Experts of a small language model.
Size: 13 layers, width 448, vocabulary 8192, 50.1M parameters.
Experts: 4 experts in each of 12 layers, 544 SwiGLU neurons an expert, 1 pick a token, a softmax router.
Training: a variant of Adam for the experts, 420M tokens.
Below are experts of layer 7 (counted from 0) of a mixture-of-experts language model. Rows are named router (the router's row for the expert), down (a neuron's output weights, with its number) and show model dimensions 224-279. Each number is 500 + 25 x the weight over its row's rms, rounded and kept within 0 to 999. Numbers have three digits each.
Before each expert's rows: "raises" lists some tokens whose logits its average output raises strongly, later layers aside. This comes from a sample of Wikipedia text that the model never trained on.

# expert 0
raises: " ", " |", "-", "s", ",", " ("
router:519538510513487491508484495496521475463496504536516518467492532496534506491486482520501555466527480494497535487537480504497467516496501494476467445452514493446485470473
down0:521520513516470472535467510486505451495483466503487486478467543501502512458520509450460486529504485483453503468511505499497492501486513516520537505506466501485504484501
down1:491529474499516524485494483504507494495517474475518540510485460480491532507545467484495482521502503546451513549494528508505500460522471504471521491528532502489513539521
down2:504509497531526535505458464486490490496473509549510483488482514505524517537479484513515451496536506477497487517516496497549517524535458524485523492496484512475445493485
down3:482519497485507482501485480502502508491488488480471513523508500549467519554464500507526518481506524502501552473496512485563476502495498561527452589523505503518511528555
down4:493481482500539507507499514484489529507468455502526483474505511524553472494484476498509492475516465537501508468485512440471531486453483495543502498534499505460474522520
down5:470507460501505532498540518501501463491477487539470511502506467464494473446500464484490486504481519498477503454486489524496505469487491525488514499515497518528488492505
down6:492501463503505512511475522485483487500481521550503577565521521487467460484496465490526529499460502461541460507527500503412448507523497500517461507474496503503509537496
down7:493498479503534522522525493534498490494507496463500484468514459447524491503539536513513492478489486487520493477505486474461467449516481515503499511487472536504472506540
down8:546497456517488476495491542509513542462529520505508515508508497443458502455538501508497489533513495481485495500517524530442501531511517538510487526505551476497517490536
down9:476499495522492493461517517494480490504442501528473489498534503475485512504530481489499472528527517463518445447527484503515502476507494520498521548517467473503516506489
down10:494475444465484477475483467461526492499539513508473539451448471524514487543507460471519530458509476491527465543516441484497531478468506527485485458519493493498500522494
down11:516504455513491487456504497509541543505528515526453514528530501507543479469491488495505503498507499458558514523474488490487488510571538490541493520513480473521506481520
down12:481519489526435523540524517511523539511517495459488464507508524498526557510486531460482524527540500534496499524499495479507480531501494534491538528503531498471512476508
down13:513502463546467546518510516494554542474448468526456478503483495508497484492466511495507508471504509513520520482507509481535516512539498532501503522535475512501487482506
down14:529475470474536529504480505465488472490519508516506490481526488475529466501482509508465502548512487498489484499532489507532471500504520489530512495493480470441490519508
down15:515509524472467517470479533502510538502489473463511497512478511459494516490514492518522523541472463510447498495499504514478488481479487472499481503506550482507499497520
down16:520493477474519490511533550442506490511501505540492502474479527505493530516574489513480477542507511433494516493482552491543480493545525477534514502468534547520500478518
down17:493518501461508538520488473507509521505451534546478506494502543468474480475512493471498482532511503483495509521504518495491467484498432529507505514479547506505535488474
down18:496513484484500477538528503507535527478474486520491512488504467489501525491535532483450501528497488497535563510490518535507460462518526512468536482493533531509492499481
down19:526503542501527508482543467513509454474512469493480509486483497543462493499536505529462493496508501506506539510528511461501496481494500506491464484491518468497505463545
down20:501471503546499521521422509501483538484542489535516493483525473523480490511468511498517497500492503519518468476524481493453515476510517491480455493479513474493527511508
down21:494525495499525500503479515503497516518477476543475475465549515500484512480510505495486516487529495512527475518508472484492491493533482528514524499527452508503494477510
down22:486458497518534553514511495511503509506501506478470484453447496483515515450486487517520533490512512502510474501464491505542518510510544474520503488538464490521511480517
down23:503509528466524498529540470474483501497471506451537542492462532510484531526472462494487491500475459526432502518501521500551498475476489506491539475475511469504485532494
down24:474505509517495500469522491472508511495495474540456506524527516448545510448496487495487506490503505541514457564484511497504507481483507530505471502567512535475506517524
down25:522499476502509524503500528511495462517525487479509539472512485474503532509518468509517474481487467452493527493510535530473475484491486525494504473511545520518525500491
down26:482501501482493488514475496519493522471561466506506504502512497513553465503531525506472517471508483513517534479479517479532473496528557518525504452495494525487509494517
down27:482534512532496526506489505489500505489462552475533481469503498530465480476471533479510513492512510536490506527472500539483491485483462518489486479497481529477542485520
down28:510495482526518512527473514491507538491460495482507493501487493504453500496461513514513447481492504535516504527481536494548516525494451496452478504500476538536487520451
down29:483498475488479497515528483485514464535520470521491465509502509521518481516538475504447504486465507517509535445475473483458525492507497477474498497496499544509506526502
down30:525484496511527501452516511487526484516486435460531511458494490483547442472466484535506502547477527464519502477494479542451507513510526454522518505454545452468460461545
down31:518506528492527481482531505487532490466511460502493499537523530467484504520502489499474472492485540507518513499448552496500500457482535480554561501490489534506502481538
down32:541459486442498480481467446520493473537500512499516515487502491518501496539527504451512535551497509475499474537468515508471546477451494479487541499455574498492524496538
down33:423472534506488492540507514521515491492536524515506471504499521541507494491534507520500541486513508533498487446517480513542531524480515516485494500473482450493509517511
down34:492526550526488482499531491540544499466542528473482505455479504471482474466478485544484482579483458498502504486478490530487490483524509479528502494462528510507456485514
down35:506520510558459509513491490519472543501502496528483511522514499499536522508472544485510533529520526526439524494530527531507527514496480508506486486475520472499546486450
down36:490507519494507482484472538517524551529471502494498479447507514493529494453470487522464528514516483462538523486521433535453498471494529489465523495488505519498460464475
down37:554523460528515501491479480477504500489496487521523472522477470466502515477509508484488506506471504506500508482528497503572489510557524487531445482531515484492485514474
down38:447537518573502488536512534510481477474508478472497509519513471511491512508516519545483508486514538536476496508519520494497492474495492484547526488486484497525483518514
down39:522508483481513484527518534521495520491493491539519463489495514454496518502495517510510529505531525493530508511489509529449522499519512518476471503541481497515542468520
down40:521464484521537542516473485489497470476485485505502476495457488516501517509469479453471536465529495554533500538520441471479495518525509521500528551548483512507496446507
down41:486503513494549516501514480522498464559497494479466523495517522510461516522527514476506473485485464508468515506533433488477489505447477502535509491521516470512501490491
down42:494495527503553498502520499476517533487494473466472513521483509539526536526475533482507515478529519523493518517497461509521514523492490492487464472509505492489460473523
down43:486489491512473520508542498490537521499515501497563521489511538473479473539480488478461503538477495499501505458520504482538500512524502435445527505476534445481484476468
down44:523522496476505494494465462519514473504503495519534477470528532506499498436503473513493494496486431507492532458502505500493482519468504490438487485479479525514482496498
down45:527516519499464503466500493538466476484523478508484494498473528483527516505546465521488467487489481492452464517494484495514457468493529507529498517507517461519549472573
down46:552484555467504523505457479478482537522473485486520538506489502467512500511496509525516507513529459508508484497494501504479538485497514512482546519500515512530498435504
down47:498484525516495480477520516491515489499548473505526546540460527481538488489503455518467476485477522539486509522518505461493500506514515506477511491474493489548522477472
down48:516498520497495540478502491485512499513424495532534493516499531477490468481473516477491456545464496475526471494483523456478527520498520511485487504486557460463508481497
down49:471513482518506503506520531494502506515520502512468533524475483505495480489471489451495535504516522521460503485517470473483493518460500512514530488482547483481507499472
down50:547498529514502472499483508504488510471483486488494477546447509490541498507519483485452507539467481513481504536454493448449495477528469513526481488561521502475502480494
down51:533509478482494500543460501475496464535506545461493522477527529533482504502514491513502484473521513512477484499514509536497482482508525492525506509463534517534510446538
down52:501482519512507509517517502478530517486528481523524460429478503511421556480505504515511442520494521508540480449475487521474532483503469502485490512520469482504494498474
down53:471468482527489496513541477508542510491478496494491506478488532532536527514469578507486537493467485497503546495516461509550473517482480483475547502503516510488469503492
down54:477481473494479489497492523539524526509484463489476509541523501458504500501475510492464470470507474503525476464499497476523480496545484494485536498525465488473521567488
down55:510462453489521463500485500518522505539510475523488463536513484479433488516455537506503511481525515520507503496518440488550496497432501504502520474502542490505473480495
down56:504448497448460507495516463506501498474505503486497455536501516511549533500502456518520464473478479506505542521481483513573482540506505479486488523526480510499527522494
down57:482476517505477506483523488459514517513511505522514590492457536487519524512498526527470518489515506524527505500516470488530500512563434476453480526480494523487487517483
down58:475463510491502466496480497508486533465552432496484500511578509508522494466459462492476515520489519508494468530496517484503466511545519500496486530477512536479497484515
down59:477475511513517466539476535510517487456518483551507479469494482543507513491478522532478514497447531508510510489498471476494515477502493491517476488515522534513497451552
down60:509483497514478468488524556525565501506483480538493505569521529458537490551490556454475492536483495541506520485488507474445462543426468523509522520500493473508510497495
down61:560504506472484491519523528488478507523502530498516531510501455502527499509514532543473555543476480528490450506516544517503524457489487478504483479498495504478513484521
down62:508513529529437464526483511452541516541498499474517510492521504539500492490499545545504474497507487540466532482499523439507500500477502475486521504502470472456505518527
down63:507529536502482504493509503490469537514541519555486535480516505436483521519539500486428506504479503470462448503481523516483492516499486517504480491530516504492538501475
down64:522497515496474516489453505517482483533488541489505511471482503522516517500514516494496514491502527470476516498481483476523538476453495531497480460532519525500468450469
down65:453486456514466471446517504512500526520477508492505471517508509464527495529490483516520474469494514530495503508494466506541529495492461508483523522478499486466493483488
down66:507481498527483461493516497470502491522559494459517491492488466526465473502494503503523546473542520507507458479520486454527513494523491515495498530478471502471546492545
down67:504518436456515488491473466491483505507490490495506503507492499463481527481460522535462504483492556464465520450451531516482511496506489528547541478507540470498501514491
down68:468522531517531497526509458489540504506522543492530498467553467506460474555530496482502479491482524494538515523511468471462479520480513531494515447533502503485491505467
down69:536486465501459508494481496498503471490537507520503467537491497503468512535496520527500531514485469524476534451490504447427483496453449516486475487489519471490515494491
down70:492474496507470507529519505496506481490531464502480510505528494541460487483451532538516479493492510487508501494513471480547509451494491540482523525502451479524512492538
down71:505466474486514520538533505567468509492517498489527555498521498474504552529466494456515474480500550483479501510461488483494507515505482483484500523493483492515493534522
down72:466459520511516499549548512475499509507489536478481479442513467508494498509483513485455489433453470505514474501523529519536493513520534525494465511467508472497499481518
down73:477527508488492540532483482454523523519485549501470497506496485496485532529536531454487505442498509498476470474511513511466499528491492530543504507481524468527524513520
down74:478521479508532457577478490498502512550478490490479502460472467525474486476537467478469492545513539513507524474458474459521518485520453501470494518517515490488518525497

# expert 1
raises: ".", ",", "-", " and", " in", " "
router:526480541489495478529449508487522486505485510510508504508483491488501493499497505476487467485545496494495495526521469525543526499543454539480462528494479464469506512485
down0:504497460484495468525541499479484527484449519500515526498475518473547474528518554464500480446486513494499527489528525493570499498516508467509463499479489534464512497502
down1:485495530502493505499520472545467488477447528458496486482485515500500477516494512504501471466500462493517468492514550481538500519485510490509485467478448482527471506483
down2:509511514533467480522475550474480497507560512507495476508504504491520451527496531508513523508478486447480534497512506503485521497477478473484494489485517520465527512500
down3:512478524484485461498485446519499465490480508509484523478518504465501483521493510512507512483479483513481520499507497471506551468491464506494545495529552531458496526489
down4:520499527496492539467496512518525522526464547493500538481499504521540495528518520503508526482497498474448507473512498506501507529506479505542506546539561503512513504448
down5:491494474468474493522521491491506513513493458477510488475512481525474480482455517474510489465482521520544509483477509491536502457492479513517436482479514534483522499492
down6:527474557486505452476488481519512531461503483529509546503444481469466527524517590521485464531523472496487467487487532499486500484539510503481511501518497521478480468524
down7:472479491508490503539511479497508519564526506477526482523496536506538517469532463525488495511468527502509488477468502530500515495487488551508507547511481503481527491470
down8:504530466505517478554501498467524511476516467497471513534497519502495501478507482451508497517492478502494542441511520451451480506496543512539518545499476505552506438499
down9:501509505497495527510543485518428491493504464530516475520539504487538528496505521494561523491463472508516500464489493513474498442552467500549508535477525487492477533483
down10:494540537469452491518482510497536515470490490512499531533529549469530463488508535540484525509482499473441481517474489504540485493510538507537497541496469500479520469496
down11:465475488552501511532495522543488516483521523504467505481517469474489476463485508520488487470506507529470496459516494522516498437507480496491512516502509460465508521510
down12:531490511447441516489501529481491509470473473443498508507453520470448509507465494482516533492469525529529484497505536468495505508501477506488449517478477493465509525505
down13:464490452536460469531498531458516493529474514519523496487512468550470489523510502555517504482492452464547455491457495517523536514486549522538533510478499532456457497513
down14:514549511489559509531507505476514493471507472500489495456538522488479461504484493488441521480527497527531500523502561524497462478481544537513532465521497470519506461445
down15:481502517492504503472513489500491501512464491456511462477488490467526515469474478540509518506496455477538488523511535522486523507475525493519474522520469475497456529527
down16:530513542459466508497537511488535536512524530498538492482512520459541491488519557513501514474472499489481523491489447492480465538511466519545478496515519468467511498531
down17:437505508522542477509486442541497535536510486454459494493501556497507508490506496498511463515494513519521509502499472444515484467488478505494474522484483448501505475452
down18:497498494522509482457486480477525509493500527560462554503493486488560492527460485466514514474554521521488490460476513470548460518501494464480534502472472503487520534537
down19:493477508498539465476554535482525492511514512490473526526498501503539525499512544506498544451512497473543526546490469462544499503458517507447494447457494492484533527476
down20:492466539538499526509498485494502518504502515491467521479491480494500488500495499456510523468497509532511515493542491502524478518531494512454503456543504509520491529503
down21:511510483519450483521512505515499531450495539536510507488488506535525482491452526479530522508527500495511520530507524474560508466522509479472537468470492484487481467493
down22:482487493502523502498491518485506525512467523441488477460526466534473513476540511462500498471469499497485517509508484535477474512468509526504458514486498468452494483533
down23:508507497513509520501480479468514530534547518461470475456488474533487491450512507484481474504484509530489484507477470506462495561479492475535474458481482429490466519517
down24:512499508522485518536504550497509521513464527520527536498471539476509518488452491515510538493500479501499501468535482554474516515508529547562541510463482459520480503460
down25:486449500511521511470503456489490468520468516467460490505544478501506475504460499494506462538482487540501545536541515526521514451492488477493520527498517483487525488489
down26:471501508513447496468504503552502490522558497493461530514490472502467495501485461489496495479488505535491498548511504478541501473504462512469499518488577480507496504526
down27:531516509515502489493513522490538506462514525476525507480457493461528530519478448522495466476475444445542487511498526498480497496519482539522461542505519480497468494471
down28:482540481475506516451461475507454495463462480469492512529528509525524508495528469446489474528498510505478514511457478493481487491525511482480467521558503498431528526471
down29:501521524514506482497523527539463499493473548523514506512511503508467492467500528470523552508455485504474477545534469513528468507467429441478511445525462520470528474480
down30:467481519511488546510433513497556494471445491515471476513494461502542527523474481518499498479490475522562516511482507498485491492517518462514506504485502506477479477517
down31:471479498486479478492514469488528469513502500508438488487497497494507491557507473507499488471532482485503491500503505525519502534526486529558480549501506541528481517483
down32:498492491487518493468523512495532480477478523528473486472522495484472507478493551481511433514491497461472528475452492506509502471517485493507481503483487507527497485507
down33:512491478464455478502470468525480550516498512559503553465514481472484500544490493464501488493478506527548486452443479515512534498500509532501542479509524496530542503494
down34:498499432493528504488505461485494482419467483495565513505465523493513455528518480521532503510475503469501524450507481543510489487523460538511448561528538525498475522476
down35:470496457530463533493510488532499450491532483536467489528502453502534506453486495542466463548469521511472522496500533479472530464513502479498495460525495476483517527499
down36:460524496479504473502479478498498469502529477494495516504490459496523493492496477522483516475471504497516521486524519460510468540539543486513476528535472506505524508505
down37:549499472462509528428504534450490505500477467482522463452479486474510529505546507512517552454546450504490510504498510519545503512475477515470495479511530506534491478478
down38:496488463462498502563454526510530516526485464509493466517533496478556498491482525498473476498560453486523528523495513503504496553525491508503522533507508522550521490525
down39:495455485498505484532545493489503441482486510509504440468540507535511477493501546515447546483501489499512508451484482516509511487511489482455469490493492504493504485475
down40:457475467558504493509493519528505520488496508495514540484490530503508520506479491503498497532504510541499468464470459502523500462488501494499500521474506478503530537483
down41:494459457523505493504478524552480526498494486534494492500478505558477486504497486549495482473486510491483546471560474531520501494498474475514486514512513516547503486505
down42:449523494467524486451511505467479497528499536519509504544525484472494497496511487454488492497473536519495504520511542494499511505501491490528494503509477521486470563488
down43:532490492480509467530505464489470510481521563527546508515477468492520471524454539478514528499484517519514541527496526501472493469455478493528467484488504486525497483511
down44:508533518487472492492533481523503478532490491546477501562481495513476546508484516515524497515525479526519549500514467519512406496490506526470519482477482548551473511519
down45:473532474519512472521498547522542518489518515520497469493560518516476472501491514520492485545551511490503463515478532517455484517507478478508467546531497486496531482509
down46:462482529490515512506505496534494497543494523524543507506461482538478482483463530498538511477496504513554496496539493465470470499524508491504492523494536483532513486501
down47:481468534473520475539511507503527524449497483505505530449476497550464495506491501539486546479513594512502472469478456488521503521495468489458475519485480509512503475492
down48:487495516508496464471484490502473462511522499498533488483503491511509489473499510479484494500454527468528509538506486471449476491485497485510480509481520497477490477493
down49:489526504482493481496499489490458453494511467511458489511501525516519454499478460505497466530483513481535522500524498480476519518503533468520543474493459465487454505496
down50:522522517451502517500476515502512477531480492557511485520498476458515473502459473467506468500480480538517484491510512439489532497487517550470494511474477523496504457473
down51:540524515514491496511507565501475520469500539501526533472523467486530503516479492464517485461497544504462516491505513482440453516489542484493533479480500451462546480505
down52:472510491514505505462499526479510505458541526498521486494498491473505527502471526488469508518532515527461491485510547525516531486484487507506521483489463474470483536450
down53:469511521524521504533537474467492473532475510487475498506497481502535555491485525456515525534422480546521504509492511484504473509468496512507506540498509474491477462519
down54:502493539508434490518499533496485464464539496503548511513512469461540478548490520492469496503465515456516481521475515517463481524502475502521492490559505542485514514544
down55:501502514490483498515487508514514502482474531483487491488515489505522460511507507499487492493543509480524523492482486478542517536549501481486514520490467500495508472554
down56:462488510519520520519478550503511492509524490452460483486539501474526459520536493506443485463536486523518499517486440486526536518524527499517512484484473514498500504506
down57:478508497481470480505490497489513474510484525476455511515502512528535494434504525514485500519449494506487479511506454494532497485476514517475503468433513510533495530524
down58:462506521492531482502539520516461510508487514469465579550495530475503512517531530512512493473490469502507510539468563455516466492527506508511532521517468537482503519495
down59:528494486518533485510513507533519497454540519479483529492519519528491499490501469505495467508510504504513514533513513505504513502535511488510483513505507485479488557517
down60:503502467521527474507513473521527516467467473506471470481480463454525492500461452489475488472479491553504512575469432508534511550531453479494481462555469505502521536489
down61:538515544518478524507530525501512495536477546527483521487486485516521478482493489482525504472499506504501504530499548519472494534476465490510508462537522498504512498506
down62:505484503494519479487494518492480548495489478505532463541518539502492539506518540458460552482528502539448525484504536480521523500502471509491480541493488453481486483448
down63:479482541507472518490478474511502462513490530501479485483500503480463484482479528484485462505475454497494478506487446477488506518506489503465546478480473507496463486518
down64:459513538530482487480486483524517485492543509535514496555491528495462499526541503473506456504512483471526495517462509519466465512482472494470504488482506560499473489465
down65:492478498504503491485480497486462542507494513476484510526512517440513475535528509490517472448478487536490483519530516535496518495477493515491505442516506517512510486505
down66:493503515487523520523512452515492525489496493503469492509532511487483497479527510480518500485508503481534470519511515524500455544558523499482525453488496490485492534519
down67:512475477488495482510444523479517470523476524499495527473478479531503536535510542501472512501501472517463517561506529470471487532449449493513531520464509459482489458487
down68:494502496516495542483505529442504507505509490468519426503485479542516530540497462503556527517440451518497491511507500487477484472481511467479449537535520499516506489510
down69:450485488505517475517498511458482493465484493494568487466502496523477503557519536484529494479496527523514520538530477524506511543483500482489478517468530476551471513527
down70:495466473513496505533470511536476504469490499512511476525459520500519508527507489492540476498507455521493461503502501489529505465513461443531500521479527499526525497484
down71:519492475496500519516532508526479488497504475456507489521511458474465469499523507509487465477445495565474565558522547481534470522512473536495516459535476505525460520557
down72:477502498510470499454519547500516505509567513478556520460553535521544535558465542575452499523521560501446489531494475496567536497465513515472491480526529505484498503496
down73:491493474495526488478483522498501480503539503522498491515531548495472546482495506461528537507510478538544496540500495498469469488510514473494507501476513460498467495483
down74:532504533538472469544479529518519521496491493469502538495504504503474463491483533520464502478472494519510499490523511528503468528543494500507505467509534487545534497530

# expert 3
raises: ",", " ", ".", " (", "-", " and"
router:539520458531476523505499483444496459489489461520469539499517476470520522504505464488506475529479509489439476527502466527470456487492511478476497478525531525510531490525
down0:508476523499520469520539521505523512548501514508508523561517495486461535462526519491509518540489538463526485460487455506448491503523532511510488553500524530494522551472
down1:528478491528492521482496474484475490469505518534500494493495488468518501505508490490517491484499535457475495505472478534494497497524476489549497493454519558515492497448
down2:470492493518464528423522484469502499470478538510497486496498461490534505525495471534457512513523514540477506445487486481505503502524462492492484509438477498535487547473
down3:506517476459448477478475479481445479493470516529506492577509502491510544504477472557508540515498495458499538512523466495489480505539509470514513485541521512504476514512
down4:494537511531491528532488555512485490510496481529453495517491462521526500526488508548493524502483475514528476507503489439517491529493541483511457538514512487492473516500
down5:495488534497516479485496474481506511537512477486515475556491481509526487455463489482501528508526522505517467454523547482454520457517545535491505534499510500518512457507
down6:501504556506503438512487511503534453518466465502479529501487504513496474453472480502449492483519447506501467492511513448512504507529526561478512483491490503487521528515
down7:504495477527521536502457480475482522521513542455528519453469456509510431541508487476498478491486506476527549490516508469426455525485481498496507463472521548473488478505
down8:472502575495512478444478506498472487482511479502512478504452535554479495480489489511507472507541549484462510500492535553491554507463521499542492468533482503527531533448
down9:506501506474517517517507452526463489515475504519515513517504524517490501525496504454486497495498493509519479475530531496411487554470516468481540518506518481508511477506
down10:484567552493497512489490505506497491465505534496499515483474471473478458503500515521525493563500491469491476477487474522464484489487495497494540549496537517524520443508
down11:472457471474479484489495507513499486524532531489507478499524471464523468530468460462478562486502515554508469466468485517488511487479485481511521497509515458522505516473
down12:505523443500504467475459510501489542476463539513506498458516472512520492479470505466479441542482535493506482461502499501454498490456547490476477484489494517514499490494
down13:505537467505486517507499531484470502513480524532512472519470471522443510464474503482497533478452520498473505514544491509453498491449454514494547503505539479499498472500
down14:527496515508510530483463457508533443493488490543472512500459466523501484472488526448513506471493510531490505494483528442494482489489482499503484512507519504496467519454
down15:537499488539483441489467486525506521475515489552471513543506489491503520535488500503491526517522558505513520493495507492547472501583486510469469469514475528473517500506
down16:497473499540468488497511542491470526491454479464521488498507481535500539465432482500522508444529532523510525495505473559459507482518509500474523467477498449530445501549
down17:522499489501494511518522473494530458487544475488505521502454490476478508534533492502501494478507529482511519515544535486519500504494486470462565453517472489480457505505
down18:493480499490573496496477518446483531504512445528468468539489473463477461467485518517523537496486486473552518503468482517465492507461506492523468507475514493526463475542
down19:487543490496508462490481530488515435490513547565495534561501524523510485510503496512514492472524472512496456526495520446507463476506499519513502540504509525513474483484
down20:494477500500498520505505486485491508462458502477496474488513479481480498512487523506473445516513490523486522510472472515484520519464482495479520490516520499479472510477
down21:513480474450481500502440522488507548494482503451522460531486540463540477489517459502520502486474492471506502530515505528496495488457514472511491529480536466488502485513
down22:493505472522502487528498515532505441501503475526505530477482485468506494479484515486501496508453493517554462500483529496457494516517535517474518536513514521492474473553
down23:525468489552475473531544508504526447519458512491498478472497533532525463490534494470526504478504471491455488474521502511520498498438488489501508499487555485519526478501
down24:487486497550517501545529483499483518539474485546510513506555469540523484433443491477509514444504497489501481482485517503496494473515480509517531460514484478498484536471
down25:509482520500467497482498493494539482515510517550528481493527517514476502467546505517526515497526485486494470469488458498506538518484484469499503512477500492509507482483
down26:502426504510499494505519484522493565506435481430507554520493507536441455532488500551453511488516511514411494494467530532572512548486487525504504483522475478497553521498
down27:469541505482475480493498509454462485473491513484496490484480543486487534503475506512501479490496503499498475538486472493487495495528477510509473501476468502503512508529
down28:518527471478495489528487501508529497499504478544499452467471473481530483497495417473517513476496495466494473470497491492522522508484510523479493556554542522465480515489
down29:493541525471448502534509531523469465512481471490513515576518482496513512485504511503498524499488486524505524485503492522426482486500517516523499463480496497488525466465
down30:496513497508502480486491479545518494520483487467482492531494514508516496471528499500497515488483547527480526512514501491530533474489469481497502453512506514433523504457
down31:501533519485469505512525476524501502490473476472493456536501509508499512510529539515491508540520478524524520484511492492485449524492521459516526525499500500525501483564
down32:498491447485520486455504512558516485490482486511554494445481475516487559524478489485484452478517517488523483525490509508489538513509554506497523524527500498507505528494
down33:526510515503461442506554510525508485496503540466529486511509558447501473504494448522466515501498475503480519491472462484467489515509526496497494498472495532512430506543
down34:505507520498484470509496523468493522480481445476516544524500536559492495478522530473526509501531522480519446551446552482491455499500496538503492540492516509463517520499
down35:488501560503565472489468486462507478548509507508554519502494485480499453502485477542520465540480482548448485485516475496492558469494509492451514505512484493505509463511
down36:509463544482461511534539499486490570461513512485550446516500538519460518520497473537505552463513491513456456507468487504512539464518466538517511531507506505504483503544
down37:486515465503507475507465496531527481508464489554501478522501512505510465467525481495522495464541508496520527511457500494517495519478487495478480513507474490500530486485
down38:554541493512490469518479535468492512461472505515498476507527496467543457509503485484483462491500491490504530493474429483435514533498457524486512523488491482498497481508
down39:487518486493560529491514529479462518524498497537488499475495502471460470508481484470514527500484511467541476518506511514502517513465478496550478496562518489493509489494
down40:541486496491480526544527495559492537460487494478487470451511528476469484512517510525461492485564500507557515500536465520523517478502489510505488546508534444499471512502
down41:529483508502457462537531453500517521478529497490513483485531533481522494483477546495570491480531508446465522511487499508501512494500500521521469521497450533437504491510
down42:510478503509529487498490471512513514514527473470494552554458497495483512488519483471473529475453472516513492470542548506513502532524503523502463527485478528549467502517
down43:530508465536502498454479490510484497520501517499467537518470506493529542507479509516482484504490483520498499505486509493422504516506519513500495513507509474487510505487
down44:509502522535398518503475507486542513494540468500460484496533447507513468523522496530511494526509502488501508527468456504545490536500510524496478543508511494480528529479
down45:492512488471512490540490524514465472546484532494473504486491510517528449507467522478524460494531465485442502499538495506486532507500502491518522483493453443482538487475
down46:531493533536504457460498499515501501561501548456459529538464521534523493491507469499469540500506455495454501520466529488557501516501495541476534470499466449521486512518
down47:470505488481533461468515498482489478514480539446512530517496477479525496529486487475484473521432455489475530500507544487531443470492473511481476530492464542523518522475
down48:522480504520547512509445462527476522517462536506521524481481503490482500474486526488485457462502498499489496503530481461526522500467475481486542519479479489521488508478
down49:486502465515507502525498533488520520496489476478469518487514516532503488515477466535497479500525512504507520462497501581504510535500481532580501503499514485506482495480
down50:509464510504492507556547509500505519502447466524517510516536513556470537476493500473480542497501529522534446489500492476462518508537478522486525503530455486473487517471
down51:526462503511488490524540503464505516469501508502533485494464508496515513508488501546516480508523528508485524478558519557451515487500464483526496505529458491497470485502
down52:511514488554482506508472503475519477506521514500488555538474515505495515514550473476492488498504514511469471490485496476532459492507488490536481512509483510528524484479
down53:523499472498462487473484488471513490480553536498460476495527503503469448516511530492502500501523479515543489532502506479528484430498485505502467529504483526524486486486
down54:500526430530496464507446527568488495462530484507512530492532525490507443477535437482463474461478460493501497461493469537525478534504489484519517547470512476510504449532
down55:530478488492487508489480480490484503466475485522501529520538501522455514515467489486478485461513494531531509522531527544552499473498503494507437468522479506501472483488
down56:537503515488503498544524538511505525524470468491525494523511495491500496545425514466508499495453497473506544487521487536438521477504523476554518470480486502528512484526
down57:531471425488515508517498498479509461483548489533499477465510503466518489478492503513549495515472471494554494504529479483499490494496492546505478521473497528514525468506
down58:509546492477507512497511518501478448496477474509541485485497466495510498507541475457526509503477526475553501492505489535458479509507541497468504481498546467518555446511
down59:514500478524469510492469510524523477457514522484504461503509448460510524476516474528512488498514520499472477503461512538507537510507486515521503464489531530510533505525
down60:500502508461501527474505542503516564452488516494478460534506505478519498494532482504481503487485503501487506468512527531494478451491523465549508477525491484520522499493
down61:522516487527505527496504509516517546484487477522506464472537525516551496499491511488515489465515496517544474517512434506503554537483513486525478459547489464499479473478
down62:459496525503478490499543500520498485514488460451484494485513526470480527463529494535467488478532504536495482470519524532568509487473519479493504471521529493502486521474
down63:495514494498488526467527480469507501521503479460494489483518517487487526520472502478516520510501503504480504503507493478452476531496537545501488443436503475494522474507
down64:505492492506559469523451500496472533450490495511544471515473492540512508555460475528510502471495488535515521517494505530471511499549497514492531509499535487515490541527
down65:498442546502493482471521497512462517538534506540458522528517513471495491489523511514452474495531512490533516475488475517491518536503508490462520462496500502464477475466
down66:490521459506508523454536467496482501484548546534479495541500522455518501503512487481536463492457524501496521517505460472457477498472535508542543496499510498479465522495
down67:450517452521465467493495490515510477511532525509533475477524505490536492524482506498450490502481497503537480499501450478497476505462485480466495511484495465476489491490
down68:472498483476485497466512449561515484490518484504513473514464445514507484518504493486467539481477517509447523490542511510522521519442430471499476518498491473533464535488
down69:476517528533488449515516511558488487478490534491513496537514491527491489528517491507528461488507512456480505496509512519501475547512512545545485538470514437479515485494
down70:470490475515484449542473490503483485485530497498497480509522523488474506469505543497502492503472511454490545483481481507555493501572490476494475508508478501526521517531
down71:497544501496513479490508477553474494489530540517486503517551498477496497519528497519506455503546490465549507477522499495488547492503495519517524518487501490500522518536
down72:481429501517501466467495524499459463500511525501506515493508523498537526526491511518519509506531457512507522517493509514533522568517435476477502495504448504463567512444
down73:538527573537489513492509508482482496492483511478494480517497523499504477466528494511456516494469521479527501497527468528451450548539563455523465541433503466500456468512
down74:517472534438524539520467486477486487553513511486534521502452475483478500518518505488463499522473524493516486541516560494489505497511496474506486519471526505497541526492